{"init_std_qkv": 0.0795, "init_std_down": 0.0, "beta1": 0.93, "warmup_steps": 122, "decay_fraction": 0.661, "final_lr_fraction": 0.02, "z_loss": 1e-05, "train_tokens": 457000000}
Below are experts of layer 10 (counted from 0) of a mixture-of-experts language model. Rows are named router (the router's row for the expert) and show model dimensions 0-95. Each number is 50 + 15 x the weight over its row's rms, rounded and kept within 0 to 99.
Before each expert's rows: "gets" lists some tokens that make up at least twice as much of what it gets as of all text; "comes after" lists some tokens at least twice as common just before its tokens as in all text. This comes from a sample of Wikipedia text that the model never trained on. Tokens count by the router's weight.

# expert 23
gets: "E", "I", "O", "An", "En", "Bel"
comes after: "| ", ". ", "- ", "of ", ", ", ": "
router:42 24 65 51 82 48 44 39 44 40 55 31 45 26 35 36 26 37 64 64 55 52 36 26 41 56 41 28 34 60 53 26 24 33 71 31 44 67 51 37 36 67 62 44 47 40 74 61 57 70 26 27 49 65 51 56 52 42 57 52 46 36 48 34 79 46 65 57 48 14 31 62 53 60 54 51 63 44 65 40 53 58 70 49 51 58 94 52 33 53 69 50 30 65 19 49

# expert 91
gets: "a ", "A ", "no ", "any ", "an ", "Ang"
comes after: "is ", "as ", "was ", "with ", ", ", "in "
router:40 07 74 44 60 53 51 43 16 57 61 39 56 35 69 66 51 43 59 73 62 36 66 34 42 45 38 74 53 63 37 40 35 54 76 57 31 43 45 37 47 72 58 58 52 60 68 68 19 50 23 32 70 37 53 30 49 60 55 73 63 45 30 30 68 39 47 50 47 24 54 45 21 60 67 39 49 61 48 34 41 42 51 41 36 36 60 43 38 32 79 33 25 62 49 40

# expert 128
gets: ". ", "pro", "\n\n", "). ", "\". ", ".\" "
comes after: ".", "s", "es", "ed", "e", "ers"
router:35 21 63 36 73 46 42 43 37 51 45 36 74 31 45 57 26 31 64 37 49 28 44 23 55 56 30 55 62 42 45 37 16 47 47 38 57 63 42 68 38 41 31 60 43 39 53 67 19 58 42 44 71 46 49 18 52 61 66 58 43 49 29 62 69 28 37 63 70 32 39 29 36 44 51 46 44 57 73 46 79 55 66 57 30 72 70 42 34 44 64 54 59 82 35 52

# expert 186
gets: "th ", "first ", "-", "two ", "second ", "st "
comes after: "the ", "The ", "1", "for ", "2", "of "
router:33 40 57 45 51 48 62 40 19 32 57 29 49 44 68 39 32 45 63 33 33 43 53 00 68 45 35 55 38 55 61 43 34 70 62 47 47 63 72 71 43 53 47 37 45 59 71 51 59 42 37 31 51 40 40 38 48 68 49 58 63 40 16 36 57 42 48 54 60 08 51 66 31 65 68 29 61 59 75 46 45 51 51 11 54 61 56 31 25 32 53 48 28 54 57 35

# expert 51
gets: "201", "200", "202", "199", "198", "197"
comes after: "in ", "(", ", ", "–", "In ", "March "
router:24 30 55 32 88 78 42 48 43 45 50 31 66 51 63 59 30 55 58 46 57 34 39 31 32 56 28 55 77 58 53 47 31 47 78 28 38 85 43 50 39 66 48 45 47 37 58 37 49 54 32 44 58 64 36 29 44 62 58 49 60 32 54 57 63 37 48 64 82 36 23 52 56 82 56 27 71 36 65 61 43 55 58 30 46 63 63 52 35 27 72 48 24 51 39 51

# expert 27
gets: "the ", "his ", "a ", "their ", "The ", "emi"
comes after: "in ", "for ", "won ", "of ", "'", "made "
router:48 36 61 25 64 47 72 15 18 52 46 37 56 47 59 59 52 68 53 63 43 48 54 19 47 51 33 73 47 67 41 48 27 51 55 38 43 49 53 62 39 61 70 54 51 42 48 60 30 38 38 50 58 36 50 53 40 36 80 60 57 50 32 20 67 29 45 54 60 19 36 61 37 70 58 18 67 76 65 45 52 75 32 46 59 66 69 23 24 32 65 45 36 67 49 61

# expert 102
gets: "as", "ou", "ra", "es", "le", "an"
comes after: "D", "T", "B", "G", "Sh", "t"
router:50 37 63 65 64 83 46 24 54 64 67 34 51 64 57 33 42 68 36 59 43 47 47 52 61 84 35 44 65 65 61 39 39 65 53 35 63 71 39 51 43 59 59 42 47 56 53 63 16 58 36 44 58 41 22 39 42 61 76 70 25 41 34 41 51 36 50 56 56 27 30 62 61 42 53 52 60 49 43 44 72 59 64 45 34 34 99 53 24 36 76 40 41 57 37 31

# expert 58
gets: "R", "r", "A", "am", "Am", "No"
comes after: "| ", "- ", ", ", ". ", ": ", "; "
router:36 17 47 27 61 48 46 41 43 66 58 35 50 39 30 49 31 64 45 61 52 36 33 48 59 46 44 59 67 70 61 38 65 41 54 41 54 55 34 48 31 53 50 52 22 42 47 53 19 52 31 63 57 56 48 54 09 54 64 46 39 35 46 40 65 36 44 55 56 23 40 65 55 55 44 15 58 47 51 45 76 87 47 29 23 58 80 52 27 41 81 41 31 77 61 41

# expert 148
gets: "201", "200", "202", "199", "198", "197"
comes after: "(", "–", ", ", "| ", "in ", "In "
router:30 20 57 23 74 83 46 43 58 47 50 24 66 44 67 54 38 40 51 44 58 39 45 33 46 47 27 58 69 66 60 36 47 59 76 33 30 84 48 64 38 60 53 67 49 48 66 40 49 41 40 56 67 51 49 21 42 49 63 47 57 50 54 41 69 37 60 64 78 44 40 55 51 64 52 30 68 48 60 67 32 54 77 32 51 73 76 42 24 20 70 37 25 51 42 47

# expert 89
gets: "L", "N", "n", "l", "P", "R"
comes after: "| ", "- ", ": ", ", ", "the ", ". "
router:36 41 79 35 67 44 41 33 27 53 52 30 71 50 74 49 19 39 57 31 32 52 37 41 61 49 49 45 74 46 40 22 54 28 77 27 40 42 54 79 36 75 57 61 54 68 43 75 49 57 44 24 71 51 66 51 59 30 56 49 56 21 45 51 62 54 49 58 71 17 45 73 49 46 64 34 61 75 48 33 61 62 44 44 47 34 76 49 41 39 62 43 26 59 48 51

# expert 4
gets: "1 ", "2 ", "5 ", "4 ", "6 ", "3 "
comes after: "on ", "| ", ".", "On ", "/ ", ": "
router:29 28 54 52 61 57 49 40 25 42 55 39 34 27 75 50 43 55 39 42 43 42 36 00 51 55 30 51 66 60 60 37 33 51 69 41 64 57 53 74 19 57 52 30 41 60 75 62 53 32 28 45 49 35 49 09 32 61 68 62 55 26 30 58 57 48 39 74 69 40 42 44 39 49 51 19 55 53 65 21 36 53 63 44 37 49 45 46 41 32 60 38 40 52 41 37

# expert 100
gets: "re", "de", "Re", "be", "le", "bre"
comes after: "the ", "a ", "to ", "was ", "and ", "d"
router:59 28 59 55 70 72 34 40 54 59 72 36 61 60 50 45 30 31 36 77 68 32 61 09 54 56 38 61 39 48 60 44 40 53 66 24 74 63 51 57 26 57 51 55 57 76 58 58 43 43 38 24 74 53 59 30 50 48 51 56 47 46 52 31 63 57 40 82 71 28 55 57 35 50 53 31 67 38 25 36 62 60 37 33 35 53 76 41 31 15 43 48 27 54 41 44

# expert 54
gets: "\n\n", "\n", "Counc", "Year", "\n  ", "=="
comes after: ".", "=", "|", ")", "==", "==="
router:52 39 64 62 46 74 37 32 28 48 39 37 41 30 60 46 22 52 56 64 60 32 36 17 49 41 28 80 57 78 33 42 37 48 58 42 37 61 62 56 36 52 38 40 52 64 70 61 33 41 29 48 74 56 54 09 53 57 68 65 81 35 29 44 65 38 52 64 66 32 42 59 50 51 45 43 46 73 60 49 28 49 68 19 50 45 82 41 28 51 66 59 49 51 38 49

# expert 152
gets: "the ", "The ", "This ", "its ", "this ", "s "
comes after: ". ", "of ", ", ", "\n\n", "with ", "that "
router:50 42 61 37 59 49 52 14 42 48 73 33 52 30 48 48 24 44 61 59 48 34 42 23 58 59 35 56 39 53 60 46 35 40 73 35 31 47 29 62 44 67 43 45 43 61 33 73 15 42 34 38 58 49 50 54 47 45 68 61 55 41 19 42 89 28 46 59 56 06 37 69 47 55 51 32 51 77 61 48 42 66 57 26 47 69 53 36 38 42 63 36 24 65 48 32

# expert 41
gets: "| ", "; ", ": ", "(", "—; ", "– "
comes after: ") ", "1 ", "2 ", "3 ", "0", "0 "
router:47 36 50 36 75 68 49 39 25 58 48 17 68 27 62 60 58 39 67 57 32 27 35 41 76 48 55 45 67 48 50 35 32 29 82 43 34 57 55 69 35 68 52 70 63 49 76 72 40 51 31 47 65 48 46 46 55 43 62 53 49 37 30 34 83 42 44 58 42 39 40 71 46 68 38 18 77 62 42 50 68 53 48 43 41 50 69 36 25 29 61 57 65 64 29 32

# expert 70
gets: "| ", "/ ", "– ", "+", "— ", "−"
comes after: "0 ", " ", "1 ", "2 ", "3 ", "— "
router:47 16 68 40 74 62 39 35 29 58 57 21 54 38 51 49 38 46 57 38 57 18 54 33 67 56 42 80 49 57 40 35 24 39 77 42 32 70 51 64 30 57 49 69 65 52 49 47 26 58 27 38 48 60 55 11 43 51 49 55 64 24 26 45 71 43 25 58 76 36 39 46 58 54 64 44 78 42 62 54 53 56 39 52 47 50 51 40 28 30 57 48 54 73 25 49

# expert 81
gets: "R", "C", "L", "G", "P", "N"
comes after: "(", "; ", "| ", "C", "A", "S"
router:38 32 54 16 62 71 49 47 31 43 68 11 49 31 54 40 33 58 56 29 42 40 26 16 79 58 42 37 70 58 52 45 21 32 73 29 51 50 37 53 36 62 52 68 46 53 43 68 51 61 36 20 64 72 50 55 60 50 61 56 52 11 36 36 63 51 45 48 57 28 25 64 61 59 61 29 47 63 46 47 52 74 63 50 33 53 69 62 41 48 66 44 38 62 42 45

# expert 49
gets: "the ", "The ", "this ", "its ", "early ", "late "
comes after: "in ", "of ", "at ", "from ", "to ", "during "
router:43 58 68 20 55 58 59 32 25 61 59 35 64 29 65 50 38 38 53 48 68 29 52 32 60 66 32 43 45 80 48 49 38 50 75 33 33 54 43 68 12 58 46 30 38 45 58 73 42 32 48 59 69 51 36 56 45 52 65 78 53 44 38 41 69 34 32 80 71 34 37 68 43 57 73 38 64 57 60 32 43 50 55 44 46 51 56 18 29 31 70 29 32 62 40 35

# expert 179
gets: "by", "Born", "er", "name", "s", "Country"
comes after: "- ", "See ", "Occup", "Produc", "Scientific ", "Gen"
router:43 12 61 44 70 62 60 35 35 40 42 53 58 38 70 20 40 48 46 74 43 49 59 45 58 58 42 58 79 40 56 43 42 39 73 37 51 62 54 47 23 65 60 39 43 40 45 64 30 52 35 54 79 52 55 26 58 42 65 65 62 45 29 32 63 29 24 61 57 43 46 44 65 62 52 47 36 43 54 46 38 69 57 40 54 60 99 45 52 40 63 30 44 50 39 35

# expert 133
gets: "| ", "- ", ": ", "; ", "– ", "', "
comes after: "\n", ") ", "1 ", "3 ", "4 ", "2 "
router:49 25 67 42 68 80 60 24 28 50 65 33 48 33 47 38 44 38 39 42 47 41 43 38 53 61 34 58 65 74 49 39 32 43 90 35 31 73 63 63 41 49 46 54 53 30 63 55 27 47 29 40 68 58 58 31 26 56 62 52 36 26 32 32 68 25 44 64 56 49 47 64 30 58 47 23 54 76 58 58 63 54 49 13 56 46 63 32 42 36 46 27 64 61 35 55

# expert 160
gets: "1", "8", "0", "6", "7", "5"
comes after: "| ", ".", ",", "(", ": ", "/"
router:53 15 73 42 43 47 61 38 33 51 74 26 67 28 53 58 31 50 55 50 51 38 27 21 51 63 28 62 74 67 67 21 35 42 88 45 41 56 53 54 27 64 73 41 23 47 51 70 48 50 57 38 81 59 38 16 45 52 56 48 61 49 45 39 56 37 44 59 45 46 33 69 49 55 49 39 59 68 69 25 48 59 43 32 31 79 65 51 37 44 70 60 43 42 46 56

# expert 185
gets: "4", "5", "0", "8", "3", "2"
comes after: "201", "200", "202", "199", "198", "197"
router:36 29 71 45 66 65 60 36 32 43 42 30 46 42 60 40 47 63 40 48 66 33 43 17 47 59 34 77 77 41 56 34 42 29 82 31 60 75 57 51 09 42 66 38 29 32 54 67 39 54 51 46 77 52 45 24 51 59 63 66 54 37 53 37 55 43 38 58 71 26 44 43 55 51 53 12 72 66 51 36 45 84 62 56 53 59 67 43 53 48 62 35 51 49 53 38

# expert 18
gets: "of ", "New ", "United ", "South ", "National ", "North "
comes after: "University ", "the ", "of ", "in ", "Minister ", "Museum "
router:39 33 51 35 56 66 60 29 48 56 56 48 64 36 69 33 23 35 56 23 54 39 46 28 65 70 31 41 59 69 53 53 34 20 65 42 26 56 42 84 24 56 40 64 45 54 84 48 28 41 18 21 48 58 63 43 41 65 59 56 49 42 34 46 55 47 58 49 56 33 41 55 39 60 66 21 65 66 59 56 64 47 63 25 41 32 67 44 23 30 65 33 29 59 49 46

# expert 178
gets: "- ", ": ", "• ", "==", "\n\n", "("
comes after: "\n", "- ", "\n\n", "UTC", "′", "^{"
router:50 34 59 40 46 56 51 44 31 36 46 40 46 50 60 29 38 48 57 39 50 40 26 24 63 50 19 54 59 73 56 52 35 28 70 36 46 36 34 57 43 70 48 44 61 49 49 75 50 39 30 46 74 48 73 17 38 38 56 50 59 34 36 38 70 11 31 58 65 29 40 68 38 46 59 33 53 71 49 43 43 41 59 13 25 60 80 41 48 33 59 27 43 77 47 37

# expert 86
gets: "l", "Cl", "Br", "r", "dr", "Gr"
comes after: "a ", "the ", "and ", "- ", "of ", "-"
router:30 51 53 25 58 51 53 28 35 47 55 18 65 37 55 42 16 33 38 37 42 48 54 41 47 42 44 49 44 50 52 48 31 63 48 28 38 65 48 83 32 54 58 41 71 41 58 58 34 41 70 51 52 59 56 41 34 58 48 51 59 13 50 43 77 50 59 89 71 27 40 60 23 56 51 33 64 64 62 31 53 71 61 12 36 80 72 38 45 60 46 43 44 65 39 53

# expert 33
gets: "A", "C", "I", "T", "P", "US"
comes after: "A", "S", "I", "C", "M", "N"
router:33 30 67 30 74 77 51 34 32 33 50 35 44 56 56 36 40 52 68 34 54 47 35 07 60 62 45 52 64 72 70 50 43 39 61 23 48 59 26 78 34 47 65 64 27 68 33 74 44 57 26 33 59 62 54 45 50 30 59 69 63 30 34 44 44 39 49 51 54 44 33 56 50 56 46 38 55 52 65 53 73 72 50 68 38 62 81 46 48 43 76 43 18 47 41 36

# expert 60
gets: "Al", "al", "Mar", "O", "Col", "Mc"
comes after: ". ", "- ", ", ", "John ", "an ", ": "
router:27 40 59 28 95 43 49 21 57 50 48 44 67 41 65 32 51 41 31 45 45 49 52 45 64 50 43 45 37 52 65 43 12 47 73 30 63 66 44 54 44 51 40 58 44 66 41 67 41 67 20 40 59 35 45 32 52 52 78 49 48 08 29 58 60 29 52 61 49 30 40 48 48 40 64 55 57 59 44 45 62 61 78 50 29 36 90 33 31 52 71 44 34 62 44 54

# expert 88
gets: " ", ") ", "; ", "— ", ". ", "("
comes after: "| ", "|", "°", "2", "5", "3"
router:32 20 58 49 70 51 57 54 27 42 53 21 49 34 71 42 25 48 61 59 43 12 53 37 62 66 41 56 72 41 42 30 47 59 66 38 52 62 51 64 21 52 53 48 40 64 47 66 36 27 39 36 51 61 33 58 53 48 51 53 54 21 28 34 75 42 31 56 51 00 40 44 47 50 59 32 61 59 50 37 71 41 60 43 49 36 66 10 37 39 61 41 62 54 37 34

# expert 87
gets: ", ", "that ", "which ", "and ", "where ", "when "
comes after: ", ", "However", "4", "5", "ed ", "ally"
router:39 29 53 48 82 55 41 38 33 42 63 46 59 34 62 52 28 34 46 64 44 61 51 19 52 54 54 50 66 73 51 48 29 30 54 25 37 66 29 62 40 36 39 45 56 34 45 81 40 24 32 55 76 55 47 47 47 50 50 53 39 49 17 46 63 53 55 88 49 29 33 73 46 51 70 30 55 81 49 35 68 57 57 28 40 54 61 37 22 50 62 59 50 65 23 34

# expert 136
gets: "and ", "or ", "but ", "with ", "than ", "to "
comes after: ", ", "well ", "s ", "es ", ") ", "er "
router:62 45 76 49 71 52 50 34 45 23 67 37 74 24 76 40 38 62 64 50 55 38 64 40 42 56 32 55 53 57 55 34 46 37 67 33 44 65 27 66 37 54 57 56 29 47 46 68 39 38 19 46 67 38 39 34 30 52 58 47 45 46 36 41 53 21 39 48 57 02 18 55 49 56 73 27 53 64 45 56 54 51 74 40 52 67 57 46 37 47 77 58 59 90 47 48

# expert 130
gets: ".", "–", ":", ",", "| ", "; "
comes after: "1", "0", "2", "3", "4", "5"
router:58 47 63 32 71 64 54 41 37 49 52 03 57 39 85 52 46 38 60 48 65 40 43 15 56 67 43 52 39 78 28 57 06 57 49 32 47 66 36 63 43 61 57 40 54 44 60 66 36 63 44 49 64 50 35 34 36 29 64 63 45 20 42 41 73 40 38 59 54 44 40 59 44 79 45 31 80 55 61 43 46 48 72 42 41 79 61 40 30 35 43 56 44 45 38 45

# expert 62
gets: ",", "more ", "sur", "its ", "most ", "some "
comes after: "1", "a ", "'", "and ", "the ", "2"
router:26 38 60 47 62 43 38 35 29 41 80 39 52 34 56 43 43 45 50 50 38 42 51 31 73 63 42 48 45 57 34 38 31 62 54 35 22 57 41 56 15 51 41 46 20 56 75 59 47 55 28 42 37 36 69 64 42 44 59 57 72 46 33 26 77 26 41 57 85 52 40 60 66 59 60 31 57 49 49 12 49 50 44 44 31 67 71 47 43 35 73 44 45 48 14 51

# expert 180
gets: "his ", "s ", "her ", "their ", "His ", "er "
comes after: "'", "his ", "of ", "with ", "for ", "and "
router:23 43 63 33 76 56 46 27 27 48 66 36 59 19 83 51 30 42 50 62 54 35 65 26 44 56 33 66 50 60 65 27 25 56 49 41 51 74 50 70 47 73 41 40 23 50 72 77 28 28 41 41 47 53 46 45 42 46 52 57 59 46 33 41 75 42 27 60 63 33 54 60 56 44 69 54 68 64 56 48 41 81 43 50 38 54 55 25 32 25 63 41 38 71 35 50

# expert 19
gets: "| ", ",", ": ", "$", "; ", "±"
comes after: " ", "% ", "votes ", "Party ", "0 ", ","
router:32 27 41 48 66 56 56 39 45 66 54 20 52 24 57 56 59 64 60 41 61 44 43 55 64 68 28 45 47 72 40 31 37 56 70 55 43 56 40 69 22 58 71 62 22 51 61 82 33 31 29 44 61 45 51 29 54 37 52 43 62 19 31 34 74 35 43 68 61 37 38 52 49 70 71 33 76 64 61 52 67 47 59 22 29 64 75 49 33 59 59 50 63 69 35 44

# expert 61
gets: "| ", "we", "We", "He", "he", "the "
comes after: "\n", "\n\n", "on ", "of ", " ", "Coordinates"
router:53 31 55 45 59 51 32 29 32 47 65 36 66 23 62 32 28 54 48 46 58 60 36 20 50 76 36 42 47 42 56 55 40 41 68 29 42 53 56 42 30 70 30 62 62 57 42 87 44 36 33 68 46 42 64 52 44 43 61 53 77 34 34 52 79 35 51 51 79 44 41 71 30 65 56 34 51 65 60 55 70 70 42 13 22 49 71 45 37 40 56 21 50 59 37 52

# expert 112
gets: " ", "0 ", "% ", "1 ", "2 ", "3 "
comes after: "| ", ".", "–", "/", ":", "+"
router:27 19 42 46 76 56 59 37 41 62 59 05 52 33 93 62 28 64 61 39 44 22 52 32 56 66 32 69 78 48 44 37 22 51 57 38 50 72 22 56 32 50 58 55 50 54 58 53 29 31 43 37 52 50 49 34 36 70 66 70 53 32 51 46 68 47 34 53 49 30 43 47 55 51 59 25 58 74 55 27 65 39 44 31 37 54 65 53 33 52 65 41 51 52 53 57

# expert 118
gets: "| ", "; ", "– ", "MPC ", "ign", "February "
comes after: " ", ") ", "1 ", "0 ", "2 ", "3 "
router:37 16 51 34 65 57 49 36 28 59 66 16 86 56 62 59 52 44 69 52 56 33 45 27 53 50 38 65 46 66 45 23 10 55 72 37 43 64 63 54 30 48 43 75 50 51 58 80 35 59 42 58 52 53 49 35 56 59 75 47 60 16 39 49 56 34 27 61 59 45 27 54 35 64 60 37 69 52 50 37 66 63 53 58 43 44 59 49 30 33 48 42 65 58 18 33

# expert 145
gets: "the ", "The ", "his ", "s ", "their ", "its "
comes after: "of ", "to ", "for ", ". ", "by ", "in "
router:35 32 67 21 72 50 57 32 27 52 42 29 68 31 53 53 40 54 63 57 52 55 46 24 56 73 22 61 41 79 54 39 31 62 65 33 36 56 42 73 36 57 48 37 31 53 50 63 22 30 37 39 61 58 53 59 29 47 77 64 58 41 26 35 60 32 46 54 71 15 48 61 30 76 44 26 51 57 58 48 55 77 51 34 53 43 53 29 25 44 59 36 45 67 46 53

# expert 34
gets: "ub", "ip", "Nor", "im", "am", "um"
comes after: "C", "L", "J", "P", "R", "H"
router:38 17 65 32 55 67 40 13 48 62 51 43 39 45 65 57 30 48 41 59 45 51 36 31 54 59 26 49 45 66 39 69 23 41 50 45 55 57 54 45 35 36 63 57 39 39 51 40 24 41 39 29 63 38 34 45 27 63 92 68 42 45 54 58 53 25 30 47 69 23 17 44 45 67 44 39 81 53 65 47 58 62 71 37 48 51 85 55 49 41 71 51 44 33 40 38

# expert 16
gets: "==", "ad", "===", "== ", "=== ", "===="
comes after: "\n\n", "Mass", "Kingdom", "also", "He", "Bro"
router:50 38 56 19 76 53 59 61 57 30 34 39 49 37 49 49 36 50 34 39 60 41 33 35 63 54 41 64 56 48 70 47 34 37 39 48 24 79 61 57 34 56 27 48 41 55 77 75 36 29 46 60 59 36 49 45 52 31 71 89 49 48 08 39 69 41 60 72 61 33 46 61 52 56 68 27 67 52 73 60 42 63 56 34 34 51 80 48 36 57 66 54 39 76 47 39

# expert 190
gets: "he ", "had ", "He ", "has ", "have ", "It "
comes after: ". ", ", ", "where ", "that ", "He ", "he "
router:45 34 60 41 73 66 56 30 36 48 73 36 43 44 59 67 29 46 51 49 31 27 56 28 62 54 46 64 38 49 50 42 40 50 60 47 41 71 44 76 40 25 32 53 61 57 50 63 46 41 31 33 73 38 42 22 48 54 60 45 47 45 26 22 54 15 41 65 41 32 38 54 54 61 69 34 80 63 46 47 52 74 77 43 46 67 59 30 50 16 81 37 54 62 20 44

# expert 187
gets: "the ", "The ", "a ", "• ", "its ", "s "
comes after: "of ", "in ", "on ", "for ", ". ", "'"
router:20 32 54 34 50 60 41 15 26 40 50 45 50 22 55 46 44 54 55 50 41 19 60 32 61 50 40 59 39 70 63 35 47 42 60 42 48 56 45 64 35 56 63 29 25 70 65 55 28 41 45 37 77 36 54 54 39 38 60 71 55 44 25 23 72 34 34 62 55 39 30 33 28 61 53 22 69 64 66 42 59 44 56 39 42 40 59 23 37 22 66 41 19 57 42 41

# expert 78
gets: "- ", ": ", "| ", "; ", "= ", "– "
comes after: "\n", "by", "Family", "\n  ", "Genus", "\n\n"
router:30 29 60 26 57 67 68 26 27 52 51 47 57 28 68 39 52 32 46 44 39 42 32 44 64 69 32 64 69 57 69 35 32 47 68 33 31 65 53 83 31 62 53 61 38 49 68 60 31 46 33 46 70 64 47 28 49 46 41 54 45 17 34 49 91 24 52 76 53 35 46 58 46 50 43 26 35 61 43 46 53 59 67 40 38 40 60 31 22 35 49 57 46 66 46 35

# expert 176
gets: "ag", "eg", "ed", "og", "ig", "Ed"
comes after: "H", "T", "F", "C", "E", "W"
router:44 46 57 35 63 64 53 25 47 40 66 24 55 48 62 31 47 50 53 42 24 45 34 00 46 49 60 54 39 77 58 60 43 60 44 32 27 78 61 58 39 49 52 82 63 48 70 51 34 44 54 30 62 40 34 25 29 51 70 74 40 52 36 39 53 43 47 56 46 27 47 77 57 72 47 49 46 59 49 27 41 68 58 25 29 42 76 50 44 37 80 46 33 58 39 39

# expert 149
gets: "1 ", "2 ", "0 ", "\n", "3 ", "4 "
comes after: "| ", "|", "–", ".", "201", "5"
router:47 07 59 51 52 61 59 48 33 51 52 14 40 26 67 48 29 68 42 57 29 41 48 20 70 72 43 52 62 45 60 49 43 52 58 31 48 76 35 76 30 54 45 40 46 59 57 52 39 29 38 59 64 48 49 42 51 25 75 58 51 24 32 32 62 43 25 44 43 47 50 44 48 46 57 29 70 52 70 18 34 60 49 22 41 42 72 30 41 24 59 40 30 63 46 49

# expert 169
gets: "| ", "- ", "Personal ", "Career ", ": ", "Scientific "
comes after: "\n\n", "\n", "==", "== ", "Year ", " "
router:39 42 41 35 82 60 33 47 28 37 47 37 57 41 62 59 38 27 35 71 60 59 48 36 72 34 36 41 73 51 60 29 54 39 48 43 44 57 30 77 27 67 57 50 30 57 57 57 29 39 27 40 78 41 52 27 52 57 73 62 58 37 46 27 56 35 43 53 83 27 52 83 44 49 63 21 58 77 63 59 43 63 40 55 35 58 72 45 34 23 58 45 60 63 43 37

# expert 119
gets: "Le", "le", "Gre", "gre", "Be", "The"
comes after: "to ", "and ", ", ", ". ", "a ", "\""
router:45 35 58 46 62 48 58 47 22 46 80 20 56 21 63 26 29 50 49 54 55 59 58 24 48 61 24 50 62 51 52 47 14 46 58 45 46 75 66 40 51 63 47 54 65 40 79 68 49 45 53 34 61 60 61 24 48 60 55 43 61 42 50 57 68 44 48 71 68 38 56 42 29 48 51 21 61 48 45 51 45 41 52 27 59 35 97 44 20 36 42 42 22 39 27 50

# expert 177
gets: "in ", "In ", "of ", "to ", "into ", "during "
comes after: ". ", "ed ", "\n\n", "es ", "s ", "moved "
router:67 34 83 60 55 64 52 46 07 43 61 42 74 39 59 56 36 64 53 54 46 34 53 45 49 57 39 56 57 48 43 41 27 34 53 43 48 65 62 82 29 69 71 46 63 56 81 51 39 58 36 33 66 46 58 40 37 51 58 68 60 39 33 51 45 57 37 67 61 27 50 61 29 46 68 22 65 65 35 33 38 57 55 30 47 28 70 40 36 32 62 19 21 73 33 41

# expert 8
gets: ",", "0", "00", "5", "9", "7"
comes after: ".", ",", "°", "6", "9", "7"
router:33 33 67 53 58 72 66 55 65 60 57 16 55 58 60 39 56 51 48 28 52 41 45 19 51 56 31 61 74 70 54 30 24 44 76 39 46 50 36 75 43 53 65 60 27 60 71 73 46 67 32 30 83 47 31 40 60 58 53 68 53 12 46 37 49 39 46 58 63 39 50 46 47 65 52 35 78 69 40 32 57 57 60 49 41 78 69 50 57 38 65 52 20 46 38 36